Weights of a small mixture-of-experts language model, trained from scratch on English Wikipedia: a softmax router.
Below are experts of layer 2 (counted from 0) of a mixture-of-experts language model. Rows are named router (the router's row for the expert) and show model dimensions 0-255. Each number is 128 + 24 x the weight over its row's rms, rounded and kept within 0 to 255. Numbers have three digits each.
After each expert's rows: "gets" lists some tokens that make up at least twice as much of what it gets as of all text. This comes from a sample of Wikipedia text that the model never trained on. Tokens count by the router's weight.

# expert 76
router:159134140115155143116078153106165163138136124146138124150126128090174109136095082132126147075167140128130088139117145122146137161132173127097128086135185117079125098176146124134139110118085158132122102159149135134089122113150141149141119126168097130134125100104128105123134159104111160123141147091100103127140115116091140128093122093147106152094106110078128099116116145111116156179119160143102111157074142119140138130109109147128160115123113112106097179114120149107121127136156114087151124108153090056117123123136151147126127118100154126118125147158129147132125144108108148148109118118105114148160163179145146132139137162087143124131155116101132136079138073137124130141112105126146136116122138121148130108111112114124126135145112140117146209102166176166125176128110068
gets: " in", " to", " as", " into", " is", " was"

# expert 122
router:137174139173156138058116119141136130155129088133121154168111165113157091161141105156126141152138157138119104114146158120207108182145155135118144109153110166124145122144126152132116100106122143126094116139149136148091117104125147132133122137160130113150111126111092121126135142130088129125142156108101101139139127116109157112103144115132095171073105115060103135108092116079141154164144143130135139125113099132121164137094133139110143092150095105094082131117119128181125155153119132107131135121139090110139137149098130131163115130135145133084123088137191159137189158124062136148105132120114106153119147134131128151121172158119121127169139105109125131124140103122104112126125113133122173131145155112166132105137106149065128141132134123096187133118144160135120138183111123
gets: "4", "7", "8", "9", "3", "6"

# expert 127
router:162133166141131145135089156144163166129115129174156120153112127111153122129127139146172155096133120136134088104159131152128094142133153089127138137129135130097116112130155124167120115116113140124115128151115098151114114142147147143119119096167094110144102106113101180100169176111129164081142143098081121137160136110091182150098176094135104145082106105091108116133090105108137136141126136135125144147109161099117184111140095131094126094138121102123118139141129159146124129176126138070147116119145086076134129126131114130133140120126151130093087100142120134162146154116070105161116121124117107179142144173158117133125141128132107160163138120095082170084135126132096107119124109129132134134131167117140159105136143143126075140128100151112164131083157159134110160116079095
gets: " to", " by", " from", " for", " with", " on"

# expert 75
router:127149123133163128086127147138131117185110118122138183139105146107151092130102108118161122146138152173133110114140151141180064177157146095108127118211126161119118116130140176135114117071123134098118110126149113146118112102144157125140112126148133104134100129123113167131151162112066128092140160110126117128145113128097113116130152117116132153073110128083115091094076113065149134148148143132108156131091113134100111146118118120109127093170116133108107147124117127159103142134126143140151144151133097098144153138111137142158134107124130126125106123119149134160176162127107119140113085132082143167129157150120112158138142130110097162145162102128127151115133119123117108155089116111126190095184142149139127124111099149073138143159097157122133132106162134124109161157103103
gets: "5", "3", "7", "4", "0", "8"

# expert 6
router:144142138142172166126127168160156156140111115155143123166120125151140117159141103139139130137154164145106099108146154164120118135131141114113148117173133144102131099156153127149133082085110141082125101124117110137089115112138145143186122098146085131175106118113128155125107155120098132153145109115078121157133123092107172116120150090173119120097138092130090063076148119097127131156110124135108154143132140119122159181119135105124181136154121114130086166095084148119098141151125123107150089114142134127136124097122122137128130114114143128083105107128171159156131147115100106157113109136103114162130149161180126145160139147088149118134153106120129144126170109095132109154102130113136140085132157101180168106080129141119119145122124190093157135119136159151137160154133116
gets: " Born", " Coordinates", " Died", " Location", "′", "°"

# expert 70
router:129122137120131139092127170180128121179106095136169137121106132122145127125087116170161122121145159168107092123136134121145089125163129098106145089149168117114113128157145131135132117108121137114117142152135128150124110092126131157127088092140141092144092108125104135147173149117102123139143123081125095155169107132083119137119159130137114132106118107076110112096111129120150134120157138127119128135105135135103123138126107138085160075150126107128123136103148154187120138155171162140154140069148086108174147130122128155149158116110140149118097128174149190157159165127116087149096116148134110168131148145158098136161153148140101140134130086130115163123121114082134093154114097076150140091159128129124144087124095183085100174143125153101149148134148131145130130121127090
gets: ".", ").", "\".", ".\"", " .", ".,"

# expert 24
router:129154129164165139090110141128149126198098109188124157148092135127141100181089123162150129120147139172111111119135129140174092165159176128112158138173159188101128107131133200134132126115129141121109125138146105143093107107147149121118125115130116104167082133131067166131138119116104132119147130110113122137142117127099135138137124132139102118110110111092103117110085092078152175149148136179113151117102127110117126145120116101098151114151084111128089143083093118142109135145155128104146118086141112120161143116133141141164150123108149141124116087133132131140173151111103124145099079119128115147135154130123114152131138152114104172166147092108136137120146092127112112150107069112145154115182134144144126119093114133105116153138074134097150130120139154125117146149097110
gets: "5", "6", "7", "8", "4", "3"

# expert 71
router:149122115131128143116131122151121136160130123154116129159117122132123112159118130135129111117136153165114111128122130131126097129162132124115179123160131190123092130146134144173146116101111136089115127159144127149105112143123150146129124122142117109146123123106116178129129133120145128120158106127144109130133118137133141123115133121151110114134116086143055096036139095082155153151138119130109179163155174099116184162113123086096134133166119119116131158094080163164130149165158168105158107101140157126126119120125113137150125118125117140084120054166152163143138145128134088171125124116144106138148128130158106180170127136091096145139145121118124134091150125124128103157096111122120119085118184115139170124083112170123111127120116155074178116119131128148111155192124116
gets: "5", "0", "8", " Born", " Location", " m"

# expert 102
router:160132143155138157086096141142148143147129108171143113159109146089151140114122108136148141100162156120091113117133149167150112150129148091106127115117143134097099110115169127142127114078116105133117125154129133145114096125172155170112100127149103114151112148091079173127171176116104148111137126128130094137128098091116160135090137120118130136114129105107112100106107126145121147168120132144144144131089146105112165135095115102138153101144118142103137171127085160163127157153153124143141113090155115068116124154099135150125127097112162161105100135123154160156139134093068121170084095161094096139113141142145114147136146150104125112133172123107106142074129107149108114141085103110139105120137136147134167086125130169073082134162078135108145171142143124125150139158144104
gets: " of", " in", " for", " on", " at", " de"

# expert 115
router:141131129154137156115113132160164159184110115154130147159094145137164104148154119156143134088147190146090114141166116135157149145136145136131163086166135129083139109158141133128142089075119134123111095162137128142113122085134170150183110095169119108129084145097120124089109148128097132144158146091091090161138134136126132097111134096132127134116121106086084080066098093092141153157122140132102129156133134117105166175114141113098154124150113116113117155116098125120107136143125182119164123126155108111155131145125147161170139137116152156093111126155135155138150167111129112146089136161111129197106147137122094138147115161126116129150133112155115124113124105130118114145116104146157161121168137164154129084114099143115122105142131158078130131105145146135116138154148120
gets: "3", "°", ".", " ", " $", "_{"

# expert 84
router:121157128175165160114099132129139148160115095148129158131114158119152072172111119183140117120149166168103082114143139138145082161194135114135131112189155193101122117130148151141117119111116132119107098133146132168114097111165125132119130115147134120152113106106097139137142135102110146113137169116116116115149109121114157131127138107132092143079100073116121116107104102082150162144169130172118170135117123107105182130122117118117132092158112107119087156091127123147119149138141140123134133091151111131140137154132139132159140124086141114098107078123152147142139158086093136140105115160107115126141134116157107151139140161111062176149155118135113124125128081123109126148098102107154186109152124132130162131128121158067106129136115124111154134102158144130115139133126094
gets: "2", "1", "3", "0", "4", "6"